Experts of a small language model.
Size: 10 layers, width 768.
Experts: 8 experts in each of 10 layers, 944 SwiGLU neurons an expert, 2 picks a token, a sigmoid router.
Below are experts of layer 7 (counted from 0) of a mixture-of-experts language model. Rows are named down (a neuron's output weights, with its number) and show model dimensions 96-191. Each number is 50 + 10 x the weight over its row's rms, rounded and kept within 0 to 99.
Before each expert's rows: "comes before" lists some tokens at least twice as common just after its tokens as in all text; "raises" lists some tokens whose logits its average output raises strongly, later layers aside. This comes from a sample of Wikipedia text that the model never trained on. Tokens count by the router's weight.

# expert 1
comes before: " |", ".", " (", ")", ";", "%"
raises: " ", ",", " in", ".", " and", "\n"
down0:23 54 51 56 48 47 55 42 46 72 50 54 59 53 49 60 57 70 41 41 48 62 57 65 62 32 42 56 60 65 55 51 56 52 47 64 54 52 66 48 35 56 39 68 38 46 42 35 56 29 63 48 43 59 46 69 55 57 45 49 54 56 49 64 62 39 44 51 51 61 58 52 68 46 22 70 43 64 45 53 48 40 68 63 45 60 70 55 41 39 57 44 36 47 43 51
down1:44 53 63 55 53 56 62 39 29 45 44 45 55 51 63 47 51 54 40 47 64 75 69 46 39 46 56 44 55 49 57 36 51 50 48 56 36 57 34 55 47 45 39 36 43 42 47 41 66 47 50 58 49 57 58 52 51 55 18 50 61 58 41 51 54 49 54 46 53 70 51 33 41 50 33 37 60 52 66 37 52 56 45 42 43 64 50 45 38 39 55 50 69 40 63 62
down2:42 45 60 36 46 47 59 46 43 18 49 52 42 54 26 65 46 59 56 35 48 43 58 58 61 50 53 38 40 41 62 58 49 41 50 57 71 48 53 46 47 59 47 26 53 55 59 48 47 61 37 49 46 31 61 64 29 42 38 54 47 57 48 57 66 75 38 63 36 51 51 46 39 65 64 64 59 38 71 63 49 38 38 50 52 53 56 40 44 39 41 43 77 35 47 61
down3:42 58 40 42 60 52 52 46 24 55 63 74 51 42 38 58 24 52 45 61 35 47 31 55 66 58 44 64 43 55 52 48 56 31 43 40 70 53 52 49 41 40 41 46 47 59 60 45 44 33 51 59 47 62 37 51 48 40 63 65 50 51 55 45 64 55 41 60 53 63 43 36 57 48 48 52 41 43 47 48 56 40 41 69 44 48 53 50 46 47 42 55 23 42 48 48
down4:60 47 42 50 55 57 60 59 54 54 48 58 55 37 39 58 52 53 35 59 48 46 46 52 50 58 48 49 53 46 50 60 39 50 41 50 57 49 55 39 30 42 43 41 65 43 38 67 56 50 48 46 57 41 42 42 39 61 59 61 56 60 33 37 52 50 63 36 56 35 41 53 74 52 52 42 57 54 43 47 61 55 47 49 38 38 67 52 39 41 44 35 40 52 49 68
down5:51 38 39 75 61 61 48 44 22 43 44 55 54 44 52 63 67 46 45 52 54 59 57 53 57 46 57 40 40 48 54 44 44 45 46 43 67 56 47 55 46 47 62 53 42 52 37 28 57 50 55 58 35 45 46 49 58 60 69 48 47 48 49 69 57 44 50 28 66 60 40 35 50 60 44 34 59 49 47 42 77 48 45 44 62 42 56 46 60 56 67 41 54 44 54 73
down6:65 57 67 38 58 42 49 35 69 41 44 48 74 59 55 48 54 40 62 61 53 32 52 58 40 40 43 51 55 48 35 61 51 29 32 51 66 56 75 45 49 46 52 63 61 44 34 33 65 53 51 48 62 50 54 39 52 42 43 46 57 62 45 54 54 48 44 57 73 55 55 55 65 53 55 50 60 58 50 49 52 40 60 64 53 55 41 39 71 50 47 48 68 52 26 54
down7:49 50 53 46 34 46 43 66 60 41 55 52 45 54 40 56 56 66 64 57 49 57 55 44 54 43 62 45 46 51 60 67 57 55 64 61 36 63 47 21 52 38 54 51 43 48 54 49 32 47 40 39 50 50 61 68 55 52 57 58 45 56 61 42 58 36 45 35 39 77 50 58 42 63 56 34 52 54 45 43 59 41 49 40 41 50 51 41 57 56 49 53 53 57 31 27
down8:70 67 44 51 51 38 56 33 45 32 49 54 46 62 62 44 38 49 47 43 46 47 61 67 44 57 51 42 46 43 51 55 52 51 65 60 53 46 61 41 64 48 35 53 36 70 67 50 49 45 52 46 46 41 42 37 26 44 54 62 31 49 43 41 36 66 71 26 51 49 41 46 33 46 55 39 46 34 52 42 53 52 55 54 47 48 39 47 33 52 52 44 54 32 43 51
down9:74 57 50 41 37 57 49 51 38 50 52 62 33 49 55 45 49 50 58 56 71 38 39 40 60 58 42 57 48 40 54 40 38 60 63 55 43 59 54 47 54 50 50 58 60 36 50 48 41 32 34 35 47 48 56 42 47 59 41 48 47 58 48 53 63 36 52 55 53 58 51 54 63 66 48 48 36 43 40 51 56 43 49 46 46 47 71 42 41 59 52 65 49 58 55 47
down10:34 38 53 67 67 69 62 59 42 49 51 51 57 59 37 52 57 52 53 44 57 46 46 60 63 63 38 46 51 56 65 55 46 42 42 34 53 72 61 66 35 56 49 36 48 43 59 63 33 42 60 36 59 58 47 40 47 32 32 51 45 35 45 36 56 40 62 42 44 46 48 29 34 50 51 64 57 27 36 41 59 59 41 48 34 52 60 55 56 44 51 53 63 42 48 49
down11:45 57 45 61 38 51 36 53 47 71 59 57 53 52 42 53 46 54 46 58 63 55 52 51 53 66 55 52 42 47 49 71 64 42 57 45 47 49 64 66 41 53 56 42 59 63 43 44 46 51 61 62 53 58 51 57 62 45 48 39 46 49 38 62 51 67 48 48 41 65 38 60 53 50 41 54 44 61 60 54 38 51 64 55 48 55 39 48 57 25 34 67 42 40 47 46
down12:55 61 28 45 26 19 49 73 47 60 41 62 49 70 61 51 71 30 37 36 45 50 45 56 49 44 51 33 53 55 50 53 67 54 48 52 58 45 25 40 62 61 43 61 49 54 48 55 56 56 40 68 60 39 66 65 44 49 48 55 36 66 53 49 77 53 63 56 43 53 47 55 42 41 49 51 46 52 65 40 51 45 33 72 67 47 30 52 61 36 58 39 56 69 60 35
down13:44 43 48 35 51 34 27 59 43 51 44 36 47 43 55 53 52 57 52 60 37 47 56 61 63 47 57 46 46 66 59 23 50 46 44 47 56 58 36 60 37 54 52 54 57 41 74 48 47 58 41 47 74 42 54 64 51 65 45 58 60 42 57 57 49 49 54 32 50 52 66 40 69 51 54 63 58 24 51 47 31 74 51 55 49 51 53 62 55 58 39 74 46 49 36 63
down14:48 38 56 49 40 42 41 40 47 53 59 41 32 44 60 42 54 63 49 48 54 43 36 48 40 70 42 52 37 41 46 60 57 48 38 36 50 59 52 31 55 48 48 54 49 49 53 52 45 47 57 61 55 51 75 56 46 47 52 63 55 49 38 62 45 51 32 61 25 74 43 54 50 46 66 50 54 66 55 53 56 53 34 29 53 35 42 61 53 36 48 35 50 58 35 42
down15:57 42 57 56 65 37 54 58 40 66 64 61 50 53 52 53 60 57 48 55 43 59 41 68 52 62 40 74 56 33 53 50 53 25 51 43 35 46 55 32 55 65 43 44 49 60 34 52 47 35 47 58 21 35 52 41 54 27 38 49 51 48 39 38 49 45 50 50 48 47 61 49 22 37 38 35 60 54 51 70 57 52 48 41 40 61 50 48 40 60 54 56 53 46 55 51
down16:44 35 44 43 39 69 54 47 49 51 58 45 52 50 50 52 43 45 36 52 48 51 40 76 64 47 56 45 52 53 62 57 42 26 40 48 58 46 56 57 49 44 44 58 37 41 49 59 25 45 43 60 35 35 55 39 51 55 49 59 32 59 47 57 52 58 29 55 51 51 57 58 62 58 43 38 66 49 37 40 40 38 17 37 59 58 40 35 46 26 26 57 43 46 41 47

# expert 3
comes before: "1", "0", "2", "9", "3", "8"
raises: "1", "2", "0", ",", "5", "4"
down0:40 44 47 58 27 48 54 56 48 59 49 55 60 53 38 30 41 58 45 37 52 56 47 38 51 58 42 39 50 50 58 62 59 59 49 40 66 58 65 36 70 57 49 33 45 53 59 47 41 48 56 29 50 66 43 36 66 46 70 51 56 57 34 53 40 63 40 44 67 44 69 55 38 63 45 38 41 47 52 57 41 53 56 54 57 44 49 43 48 48 51 55 38 36 46 61
down1:44 79 69 30 61 44 79 57 54 41 68 41 51 57 47 60 47 54 45 39 44 59 64 41 54 61 70 64 75 44 59 42 45 49 37 58 57 60 51 47 59 57 54 51 46 54 47 40 57 40 37 50 61 50 62 43 63 45 62 30 64 45 54 53 69 51 58 49 48 26 50 59 57 46 62 61 49 39 52 62 60 48 61 55 56 50 45 53 49 45 32 44 50 41 37 54
down2:48 47 38 73 60 48 52 54 52 56 58 52 55 55 53 50 52 55 45 60 35 59 42 46 54 57 26 50 52 50 51 46 43 60 39 40 45 44 46 65 55 48 55 58 48 65 48 44 67 42 68 47 66 56 43 60 53 39 59 59 55 50 48 57 67 47 51 46 65 48 64 55 46 62 51 43 48 42 46 58 52 49 35 50 58 55 71 52 55 40 50 74 56 62 48 62
down3:50 52 51 47 58 49 54 48 50 58 39 62 44 59 44 48 44 71 45 60 61 53 49 77 44 39 44 51 30 62 53 42 60 55 50 37 44 46 63 42 73 48 65 46 45 61 55 67 59 44 42 39 54 62 28 54 47 50 56 46 45 47 49 47 47 45 59 56 59 63 54 41 51 28 35 56 56 46 56 52 59 52 53 41 41 40 68 43 56 63 56 24 69 41 37 35
down4:47 55 47 40 53 67 52 44 46 62 62 34 38 56 30 47 51 50 52 51 66 49 60 46 69 59 33 43 52 46 41 51 55 45 39 44 57 48 32 64 54 52 50 53 29 40 54 63 51 57 37 57 57 43 61 65 30 27 55 36 51 62 54 58 45 57 54 46 56 51 44 46 52 53 67 41 63 58 47 51 49 39 49 54 59 63 52 50 37 53 57 57 46 55 33 65
down5:53 38 40 47 65 38 46 43 55 68 36 43 53 58 63 46 56 48 56 45 40 47 57 45 65 43 43 60 47 59 61 45 65 53 42 41 46 36 69 57 49 66 66 53 35 48 48 59 48 42 54 51 50 54 40 55 52 60 46 40 60 34 42 35 34 60 46 65 42 64 44 65 42 50 52 49 56 59 50 41 59 50 50 50 46 64 43 45 51 46 50 40 48 36 74 49
down6:63 55 50 37 32 61 60 56 60 39 44 36 34 50 44 63 46 31 42 56 34 46 38 45 52 50 56 58 47 33 51 50 62 59 49 33 42 56 47 60 43 39 38 47 59 43 36 54 47 65 31 55 67 58 68 62 49 36 49 38 62 56 47 46 39 58 41 52 47 47 59 53 41 36 51 57 40 47 41 49 40 55 56 64 64 53 52 40 45 61 30 49 58 25 52 40
down7:65 47 59 63 58 52 39 54 58 45 43 62 63 58 42 38 47 51 51 50 47 54 47 52 54 72 42 36 37 58 48 35 44 44 54 64 75 33 47 62 45 50 51 37 38 57 52 42 30 70 53 51 39 43 45 39 42 39 67 54 47 46 56 44 53 43 37 43 51 44 80 54 42 56 48 53 30 67 47 52 40 61 45 47 58 43 40 47 58 60 40 47 39 47 54 58
down8:50 38 36 78 74 51 52 68 57 54 54 62 54 58 62 36 41 47 57 49 42 47 45 49 79 46 67 48 54 40 37 46 39 37 51 65 63 51 56 45 53 58 50 48 45 52 48 42 53 75 42 45 50 35 47 40 48 49 47 46 44 41 74 44 48 48 38 49 47 51 34 55 58 47 47 38 43 53 71 54 39 43 58 39 24 50 35 38 58 56 32 49 42 47 37 49
down9:56 37 50 33 55 33 41 47 43 52 28 57 39 53 45 53 47 43 62 56 49 53 62 52 55 53 38 53 31 68 27 62 64 43 58 37 61 46 62 50 52 31 57 51 70 54 62 60 47 60 45 48 58 54 64 36 38 48 45 44 60 37 64 40 49 39 51 59 44 50 52 41 51 51 37 33 35 52 46 55 52 47 67 45 43 52 52 61 40 51 51 36 69 44 59 45
down10:56 32 58 46 42 55 66 43 47 39 53 59 60 49 37 58 46 42 44 60 54 48 47 82 43 52 47 38 62 52 57 54 63 56 37 48 62 57 44 47 51 56 64 44 48 41 51 32 32 43 36 46 40 53 38 46 47 57 23 55 66 35 56 58 48 35 35 71 34 41 53 48 61 36 77 38 69 41 52 53 36 48 45 61 72 68 47 65 41 65 56 39 48 75 44 62
down11:52 44 59 26 33 47 47 58 47 44 35 45 65 51 62 41 51 35 33 65 41 42 49 49 51 31 74 58 43 42 39 53 77 33 43 39 46 49 55 55 50 53 48 51 62 43 61 59 31 50 53 42 51 50 24 59 64 50 51 52 47 52 42 43 57 52 46 51 49 48 49 46 56 55 70 47 50 50 38 49 49 53 41 54 58 55 62 65 58 57 69 51 47 30 45 58
down12:59 57 46 46 39 65 50 55 50 45 52 45 44 56 42 49 46 36 37 46 49 53 40 56 59 53 47 40 43 32 35 52 50 71 44 46 42 23 58 57 48 70 58 34 63 47 49 52 68 43 56 62 42 40 47 45 47 71 36 46 69 53 53 26 45 41 48 64 47 61 57 47 37 38 63 41 54 36 46 71 75 44 44 62 46 54 56 48 30 50 39 30 45 60 54 63
down13:56 53 59 62 43 65 38 60 50 54 46 64 54 69 62 40 51 53 57 61 39 45 43 54 49 30 58 61 43 58 61 42 41 47 51 63 56 42 55 58 49 59 30 36 36 58 51 49 33 46 41 55 45 45 62 46 51 51 56 62 53 39 44 50 63 57 57 58 67 71 56 27 38 52 48 58 46 60 48 47 61 51 51 48 60 60 62 56 61 40 65 55 44 48 59 54
down14:40 40 49 50 55 52 57 41 30 40 40 51 59 43 60 54 60 37 46 72 19 47 45 73 38 63 47 58 54 47 40 45 26 46 49 46 38 60 34 55 46 62 64 60 41 42 25 42 52 52 42 59 46 42 50 36 46 50 52 59 46 45 79 47 52 62 49 40 57 19 37 33 53 55 50 53 58 56 59 51 51 67 54 34 41 59 51 24 59 57 78 42 53 57 38 46
down15:58 36 55 34 51 66 59 41 57 48 44 44 64 68 40 56 40 60 37 57 53 45 51 50 41 44 39 55 47 65 55 61 39 55 37 51 45 49 40 45 47 69 63 49 47 28 71 55 44 47 71 59 42 40 49 62 43 59 67 39 48 70 56 45 39 50 68 46 32 40 57 48 51 53 71 59 50 60 57 55 50 46 25 46 45 35 66 52 46 47 55 45 36 42 54 42
down16:55 50 55 39 56 24 62 32 57 45 66 65 38 63 52 69 59 48 50 52 52 57 59 50 45 44 49 40 51 52 56 37 48 39 38 24 56 43 38 47 49 52 39 46 50 63 65 57 63 62 29 49 47 63 59 52 39 53 44 57 56 50 57 44 53 48 53 30 49 47 31 49 37 46 51 49 55 50 45 55 51 57 42 57 57 45 62 54 50 52 42 65 34 58 60 51

# expert 7
comes before: " the", " to", " of", " in", "ed", " a"
raises: " ", " in", ",", " and", " the", " a"
down0:60 50 43 63 49 64 52 54 15 53 61 55 47 39 39 43 68 40 41 60 33 53 55 68 68 48 62 49 75 26 63 52 39 63 63 44 47 58 44 44 33 34 68 27 49 40 38 62 38 48 43 39 53 40 53 55 31 61 43 53 53 60 33 43 49 54 50 47 48 63 50 35 32 33 45 41 43 45 48 49 55 37 59 60 64 35 64 44 63 41 45 38 50 58 51 44
down1:62 41 61 40 46 35 56 51 49 64 48 61 41 34 57 30 52 31 50 43 45 47 52 57 41 37 50 58 45 24 60 30 35 32 53 40 58 38 40 33 46 60 48 38 54 54 57 45 37 46 57 39 49 53 43 70 42 46 28 59 70 64 56 64 62 48 56 58 42 69 45 64 86 42 35 65 44 71 55 51 43 34 52 42 65 43 60 34 40 47 40 58 63 32 49 49
down2:72 30 44 43 48 50 51 51 61 48 48 39 43 35 56 49 52 57 59 63 64 46 62 56 53 60 64 46 55 61 57 54 61 46 44 33 65 55 60 51 56 52 41 44 53 46 69 57 43 70 47 58 32 47 46 40 78 44 45 55 47 56 43 50 46 37 47 57 59 53 47 42 41 47 37 39 34 57 47 59 44 52 55 58 60 46 67 39 55 55 35 55 49 39 45 58
down3:61 51 54 69 40 43 55 61 57 44 50 50 46 40 52 59 60 58 58 56 38 47 60 42 63 42 48 41 58 56 60 55 56 53 62 50 52 30 44 67 59 37 48 50 46 44 49 58 72 61 49 57 46 50 49 57 64 52 56 45 37 57 56 38 63 43 57 44 58 42 70 51 52 70 55 46 50 57 63 63 50 44 62 66 37 53 51 46 52 45 41 52 68 53 43 39
down4:41 64 40 43 41 45 65 51 59 38 43 45 45 33 36 47 47 41 36 56 43 40 66 56 71 42 50 72 66 49 33 45 40 32 43 40 47 36 63 56 59 44 46 45 65 68 40 39 63 36 53 44 61 58 42 45 54 56 48 55 70 47 53 49 45 47 49 51 48 29 54 53 51 73 59 63 54 49 53 55 38 56 43 46 54 42 37 64 43 56 42 46 54 56 50 28
down5:51 48 44 37 52 63 67 59 34 41 66 43 46 44 51 51 44 44 55 61 45 55 53 47 48 42 52 51 59 31 57 46 60 56 40 35 56 42 69 42 46 53 48 45 67 66 57 43 48 60 31 55 61 30 46 67 47 60 49 40 59 59 49 64 47 48 58 44 48 58 34 57 43 56 60 40 36 49 45 46 47 50 36 54 64 47 58 46 52 51 35 54 47 53 54 62
down6:36 39 64 54 59 49 46 63 45 43 23 50 51 43 48 56 66 62 45 56 49 41 48 45 32 43 47 49 47 33 48 60 48 45 38 47 54 49 66 54 50 57 57 51 54 46 55 52 44 40 58 50 45 35 53 38 37 64 42 30 48 34 44 46 41 69 67 48 48 47 43 51 44 56 50 41 27 49 57 62 66 57 35 38 45 57 55 58 43 50 52 30 52 54 54 53
down7:38 41 51 65 51 46 58 53 35 43 54 52 41 54 64 72 52 46 48 46 57 46 66 39 45 54 39 50 52 48 31 62 46 62 58 49 52 54 46 46 25 60 40 54 45 39 42 58 58 63 33 47 55 50 31 55 41 44 46 58 54 32 50 60 52 27 36 37 48 30 61 47 50 40 53 66 41 36 41 56 67 61 51 52 29 67 50 40 45 67 56 48 52 69 49 45
down8:65 48 60 41 49 58 51 33 34 30 57 44 40 55 44 63 36 40 32 49 69 56 60 59 48 58 47 49 58 44 39 62 59 56 53 52 50 58 55 49 67 42 51 51 52 66 60 55 60 50 41 70 29 34 50 48 42 64 53 38 51 42 30 48 43 47 53 39 47 30 53 49 51 58 55 59 51 53 60 52 37 51 72 53 56 56 28 51 34 53 55 60 54 63 64 55
down9:62 62 50 56 38 43 38 48 58 56 58 48 48 42 19 61 51 45 60 48 56 45 52 43 59 58 44 44 44 44 50 54 54 57 40 53 34 70 40 50 39 29 26 36 49 44 49 35 46 65 46 48 40 38 69 62 47 71 58 72 59 51 69 40 50 47 68 47 58 50 47 53 44 48 39 48 72 61 46 46 47 46 37 39 37 43 36 58 47 35 46 43 47 49 40 45
down10:56 46 55 55 46 59 66 51 65 44 61 53 68 41 69 53 59 49 59 55 44 62 44 71 59 55 46 61 37 40 33 42 66 47 54 33 51 69 61 61 50 60 62 54 46 46 54 66 32 53 38 42 35 54 66 69 47 46 54 52 60 39 54 59 44 39 61 48 41 25 57 51 44 55 42 57 30 46 55 60 39 40 22 69 28 54 50 47 58 58 61 52 32 27 62 64
down11:52 60 61 65 52 66 43 57 63 58 66 43 35 79 38 67 64 56 53 56 28 33 52 49 70 56 49 55 45 60 36 56 38 53 52 60 51 58 54 44 47 66 46 45 43 56 49 59 39 54 69 64 45 41 46 68 62 49 64 61 46 41 53 34 57 51 52 63 53 43 73 55 53 66 50 51 53 62 55 60 53 55 30 44 42 43 40 47 47 35 60 43 58 44 53 40
down12:54 40 43 56 25 53 53 59 46 51 45 40 53 59 52 63 50 40 56 61 67 49 42 50 39 57 64 39 65 71 58 55 37 66 58 59 33 41 55 55 65 47 65 61 59 39 65 58 54 64 50 51 28 63 55 41 39 54 44 56 48 48 61 58 56 21 54 45 53 58 43 70 48 64 55 68 38 48 32 53 58 53 46 31 52 59 47 52 44 63 43 53 34 48 55 35
down13:27 37 48 54 32 46 33 61 60 44 65 67 47 37 53 36 36 56 43 37 65 54 38 50 59 65 51 51 37 61 38 49 61 60 42 40 48 47 70 44 60 57 45 59 50 52 49 37 25 49 31 54 62 37 33 61 60 40 61 52 47 44 57 43 47 43 62 50 43 46 49 44 58 57 61 29 59 41 52 45 59 28 47 45 47 61 60 36 72 47 31 54 60 49 52 71
down14:54 58 43 53 45 56 52 52 53 60 47 43 44 48 52 66 42 49 69 40 39 64 50 46 35 51 49 55 55 41 81 46 44 47 49 41 43 23 55 35 44 51 52 42 42 50 40 44 62 36 54 63 38 42 38 61 45 68 36 41 46 74 57 62 37 48 45 22 62 47 66 44 53 51 43 56 40 56 53 32 57 58 34 47 54 45 49 58 46 38 60 47 39 51 39 47
down15:66 52 40 59 67 61 35 50 54 21 49 47 64 53 55 27 43 51 60 38 46 62 42 52 55 50 40 60 34 47 47 37 50 63 28 42 57 63 70 70 35 69 52 56 52 46 60 43 27 46 52 62 50 57 45 57 53 41 54 47 62 42 45 49 54 45 42 51 32 58 43 51 47 58 54 48 31 53 52 43 37 45 47 53 52 50 30 58 62 77 50 41 63 39 67 48
down16:38 65 47 67 47 40 61 33 48 57 52 25 34 46 34 48 45 70 44 60 51 42 62 49 62 47 45 40 64 53 52 34 48 55 48 54 68 51 35 38 45 48 45 50 60 50 54 79 44 84 47 51 43 49 68 42 51 55 43 48 55 51 33 70 50 59 52 53 43 57 45 38 51 43 51 43 63 60 51 47 48 82 29 57 52 31 55 37 47 52 46 42 36 39 60 46

# expert 0
comes before: "\n", "-", "|", ":", "==", "The"
raises: "\n", "-", "|", " ", ",", "B"
down0:27 47 75 41 54 38 59 64 46 47 65 79 54 52 58 32 38 51 51 50 43 44 42 62 34 45 38 52 46 62 61 54 59 47 56 55 47 54 48 41 43 49 58 63 52 65 44 50 56 50 56 38 41 65 46 35 50 21 57 47 47 60 41 54 50 65 57 39 36 40 41 63 63 51 42 44 43 70 38 40 43 62 44 49 58 44 38 50 44 45 59 46 53 45 33 44
down1:46 45 53 43 35 61 58 47 65 43 58 45 69 40 33 48 63 54 66 50 26 59 67 41 47 43 46 62 48 42 63 56 38 61 52 50 42 46 53 41 49 45 30 55 46 52 58 59 64 62 62 58 34 50 37 46 67 56 43 72 66 48 60 48 26 34 53 58 45 46 39 74 50 59 50 66 60 69 46 48 31 53 41 60 47 62 50 34 55 56 59 53 53 57 43 47
down2:58 44 51 66 51 47 33 52 54 68 41 73 47 48 54 59 41 56 50 44 44 45 58 49 59 52 55 50 59 57 71 41 72 52 58 56 39 47 33 70 37 36 54 46 32 34 32 41 55 44 69 52 53 59 57 42 32 60 50 43 46 51 57 41 47 45 51 55 56 50 42 38 58 51 60 39 58 54 48 51 53 60 37 53 53 49 51 50 60 57 49 46 42 56 45 54
down3:61 52 61 55 64 60 57 51 52 48 59 65 28 57 61 28 62 50 65 49 39 52 49 29 38 53 36 60 64 57 32 35 45 52 44 52 36 60 33 59 26 39 37 45 40 54 40 45 44 55 51 40 41 51 38 71 47 50 41 64 40 47 39 43 46 52 61 44 52 22 56 59 65 43 55 54 51 45 54 66 37 49 35 53 53 37 60 37 41 56 35 64 51 41 34 69
down4:53 35 46 48 39 57 47 54 39 37 41 47 40 54 42 46 32 57 40 34 64 43 57 55 41 35 47 57 61 56 46 30 47 46 36 59 49 51 59 61 56 52 50 46 57 47 30 45 35 56 39 44 50 30 38 40 52 60 48 35 52 45 49 44 61 57 49 45 37 45 43 51 73 35 66 43 34 60 58 57 57 54 47 47 39 47 45 50 54 52 28 50 39 52 53 44
down5:43 48 51 76 60 44 48 53 40 60 34 43 54 41 53 61 52 52 49 35 26 48 56 39 53 42 46 51 64 51 48 51 45 50 54 54 34 51 44 40 36 57 25 43 60 60 60 37 71 44 56 58 59 56 45 67 53 51 65 55 59 54 37 51 46 50 42 43 62 22 44 54 48 36 56 57 39 39 63 52 48 38 62 53 51 42 40 51 60 53 55 55 65 38 35 63
down6:47 61 55 44 44 54 53 54 40 45 56 44 46 42 52 67 52 44 49 48 54 38 61 54 60 31 46 48 67 68 48 55 42 46 53 32 38 49 51 59 57 33 58 45 48 67 38 72 42 40 52 51 46 38 46 56 54 38 42 58 42 71 58 68 64 60 64 54 58 61 55 44 52 48 54 44 52 57 72 71 68 34 44 62 52 81 53 37 29 67 38 43 57 60 65 55
down7:63 68 56 59 33 51 47 39 45 62 57 51 53 47 44 45 54 53 61 51 54 65 48 54 56 36 50 58 41 73 61 47 57 45 63 53 58 58 44 43 54 51 51 36 29 49 49 36 53 68 32 47 41 42 36 59 42 82 61 56 48 40 53 55 59 44 54 60 61 42 38 46 42 42 57 57 46 45 69 70 53 64 38 74 36 47 47 43 50 47 51 47 44 63 53 26
down8:44 43 60 52 53 37 34 42 53 58 46 52 65 54 42 46 43 41 50 71 44 55 53 56 40 33 34 64 74 37 58 42 38 45 46 50 56 46 53 41 55 60 73 39 47 45 39 38 47 46 50 64 48 40 51 43 57 57 32 63 51 65 27 43 44 43 35 35 42 11 54 54 52 36 49 47 53 49 46 54 49 38 57 35 40 54 60 48 39 58 48 59 49 36 36 32
down9:61 60 60 51 52 33 58 51 52 44 53 44 44 65 40 43 43 40 54 50 61 50 54 48 46 49 35 40 54 54 35 58 69 39 34 37 44 44 46 40 41 57 60 51 45 54 44 76 50 55 47 64 47 50 68 54 56 50 30 54 57 65 35 35 67 46 54 48 41 44 55 51 32 40 56 63 51 49 40 40 41 33 48 51 37 59 37 66 44 45 50 46 43 56 54 29
down10:41 57 51 46 61 36 51 47 64 44 38 41 42 52 39 52 50 42 28 47 58 50 45 38 43 46 63 65 52 56 34 40 51 36 53 60 58 38 59 45 42 41 45 28 53 54 41 60 42 57 44 32 48 31 55 52 47 59 49 66 47 33 47 40 31 43 55 53 41 49 48 39 42 33 52 38 23 58 46 44 47 54 45 55 47 54 51 61 51 57 54 51 19 44 51 58
down11:43 64 56 49 49 49 56 50 49 40 49 49 60 58 34 53 55 54 31 48 35 61 60 46 37 55 61 39 39 51 54 45 60 58 38 44 60 69 30 48 43 55 53 57 64 64 57 50 43 65 56 49 53 50 69 49 49 49 33 51 76 51 61 62 40 54 53 49 62 47 59 59 39 38 50 45 34 35 47 47 42 46 50 48 50 41 42 51 49 45 29 57 48 51 44 41
down12:64 42 44 67 50 51 30 64 38 39 50 48 54 53 38 40 50 52 44 57 59 56 41 57 55 63 50 49 43 58 42 30 50 56 58 59 36 41 48 51 54 33 41 49 36 50 57 51 52 58 38 67 38 56 58 40 56 51 51 57 42 34 62 35 57 58 63 52 63 52 45 55 39 29 32 60 46 32 43 48 32 54 42 49 66 64 44 49 43 52 47 54 46 47 59 46
down13:52 63 25 59 48 50 44 42 54 58 46 33 38 62 43 41 51 29 29 44 50 25 55 28 66 26 32 44 41 65 51 46 53 32 63 56 53 47 69 63 55 57 60 47 47 40 50 54 35 53 48 49 45 54 53 58 53 59 54 52 38 44 56 35 48 58 48 54 63 59 49 45 56 49 71 35 55 48 67 50 44 60 43 58 36 39 58 62 41 43 52 62 51 56 47 57
down14:42 59 48 56 52 44 41 52 45 44 44 41 34 63 51 65 43 45 49 53 53 44 55 57 42 48 51 58 50 47 50 49 37 41 35 44 42 55 51 63 64 50 58 51 59 42 41 64 48 43 50 39 52 51 43 51 48 43 54 64 56 36 58 37 60 56 65 50 47 99 51 44 58 37 51 47 33 38 58 51 44 50 46 60 47 51 60 39 37 43 42 48 38 38 55 48
down15:56 59 62 57 42 38 47 47 60 56 53 30 43 49 39 57 63 63 33 53 49 63 41 64 46 61 30 57 45 56 57 44 33 46 64 55 53 57 65 58 52 57 42 45 53 51 52 53 55 60 51 42 50 51 50 63 59 42 41 38 36 32 39 50 59 49 47 63 31 64 57 63 64 60 44 47 50 56 52 58 50 55 46 51 50 57 46 51 56 64 39 56 45 34 38 51
down16:48 49 32 32 55 55 39 54 62 58 49 66 47 63 54 62 49 42 36 54 63 58 41 39 44 48 62 48 55 35 48 55 53 39 39 51 43 66 62 46 56 30 47 46 49 43 45 67 59 48 38 32 80 46 43 27 36 50 34 48 63 27 59 56 55 45 58 46 44 51 49 42 45 38 39 58 50 46 56 61 48 54 47 31 63 50 63 47 58 51 52 49 50 70 54 47